python train.py --experts_per_token=4 --d_shared_expert=192 --moe_layers=[1, 2, 3, 4, 5, 6, 7, 8] --routed_scale=1.0 --shared_expert_gate=true --tie_word_embeddings=false --max_steps=6061
Below are experts of layer 4 (counted from 0) of a mixture-of-experts language model. Rows are named up (a neuron's input weights, with its number) and show model dimensions 0-255. Each number is 200 + 30 x the weight over its row's rms, rounded and kept within 0 to 999.
Before each expert's rows: a language model's description of what the expert responds to; "mostly gets" lists some tokens that are sent to it at least half of the time. This comes from a sample of Wikipedia text that the model never trained on.

# expert 57
It responds to: Past participles and verbs after was, is or be, like awarded, amended, given, plus the and place names like Angeles.
mostly gets: "awarded ", "±% ", "Var", "Angeles ", "divided ", "Kansas "
up0,214,197,208,214,260,237,205,201,168,228,223,182,208,202,216,186,291,244,162,195,176,189,202,192,205,245,224,186,217,226,166,191,249,216,182,206,193,185,130,141,218,176,279,193,201,215,209,187,153,258,107,213,230,216,197,168,229,193,207,217,216,170,253,234,239,230,210,214,169,202,217,202,210,220,209,162,166,218,181,141,238,172,252,199,151,179,233,194,200,140,193,275,257,222,201,191,169,254,235,174,198,183,208,195,217,190,174,154,206,259,193,141,233,192,162,246,184,190,241,196,221,219,194,251,193,200,199,171,179,151,181,188,232,194,202,191,251,190,201,205,169,227,272,212,210,170,209,143,198,199,192,191,259,198,197,192,243,161,191,221,256,233,227,175,220,195,217,193,207,122,188,214,193,164,223,201,197,165,166,205,219,230,190,188,214,168,209,267,171,163,210,203,202,146,181,174,207,238,213,221,226,158,174,236,186,194,171,198,257,218,174,213,206,208,218,193,227,198,171,189,211,219,179,211,191,154,200,208,233,202,190,211,252,171,181,196,177,235,184,278,150,214,207,161,265,210,232,184,191,171,223,221,190,215,156,199

# expert 7
It responds to: Inflected verbs and verb-ending pieces after a subject or "to", such as combines, determines, served, considered, directed.
mostly gets: "directed ", "moved ", "lower ", "studied ", "compared ", "ond "
up0,194,237,184,163,192,187,235,172,240,154,197,195,195,188,160,260,189,162,209,219,222,208,175,189,218,206,182,271,154,193,173,192,208,184,213,202,205,200,194,211,216,215,197,255,235,194,232,189,216,153,220,176,199,201,168,195,168,201,218,205,194,157,182,220,151,168,191,198,219,174,197,206,203,215,228,205,154,198,200,244,248,247,242,202,194,271,204,195,227,228,201,205,235,192,253,182,238,168,178,204,224,230,147,223,225,155,212,184,197,199,156,202,181,189,260,204,185,148,206,186,194,237,227,253,265,225,248,183,159,161,219,248,146,282,222,194,253,228,207,188,209,201,206,193,214,200,227,201,166,189,157,207,142,119,186,211,259,197,222,173,202,200,228,192,246,167,153,179,169,214,211,213,119,185,135,197,197,202,156,192,226,232,135,219,205,232,220,209,267,220,213,256,201,228,203,167,170,208,169,214,145,244,206,216,220,163,174,215,185,225,174,156,253,173,221,249,194,231,178,177,215,253,194,250,217,229,172,188,235,193,211,213,162,174,155,235,237,196,225,212,163,211,231,203,212,232,200,121,164,218,173,194,176,194,215,198

# expert 39
It responds to: Common content words after the or a, like season, full, gave, movie, plus suffix endings such as -ally, -ium, -ed.
mostly gets: "season", "full ", "gave ", "open ", "present ", "line"
up0,165,208,158,222,192,196,151,206,237,159,222,196,237,193,190,229,271,219,204,208,269,156,193,204,241,219,167,186,201,186,197,233,210,229,162,146,205,207,210,192,228,195,232,189,227,219,175,224,220,202,240,226,180,209,189,235,232,221,186,227,185,205,194,251,178,180,184,207,169,209,182,212,181,192,195,166,192,208,185,152,234,142,143,242,235,235,198,244,136,213,246,235,199,165,223,195,205,210,133,168,234,195,177,164,170,175,150,234,186,223,190,173,225,227,204,223,158,199,165,231,177,204,232,154,231,162,233,227,183,166,195,195,137,227,200,222,195,171,220,205,168,173,182,159,203,156,156,232,177,222,174,174,184,210,221,227,202,159,202,238,181,143,217,212,221,204,231,130,182,176,162,217,126,197,169,196,170,167,161,157,220,186,172,213,195,171,168,219,211,222,268,189,245,181,192,137,249,198,156,229,215,189,189,137,181,217,227,188,152,164,205,205,235,167,193,207,212,152,188,183,174,217,215,219,245,161,171,224,189,135,181,206,208,178,224,221,218,200,247,152,262,171,149,139,200,206,195,210,191,180,163,241,177,208,207,127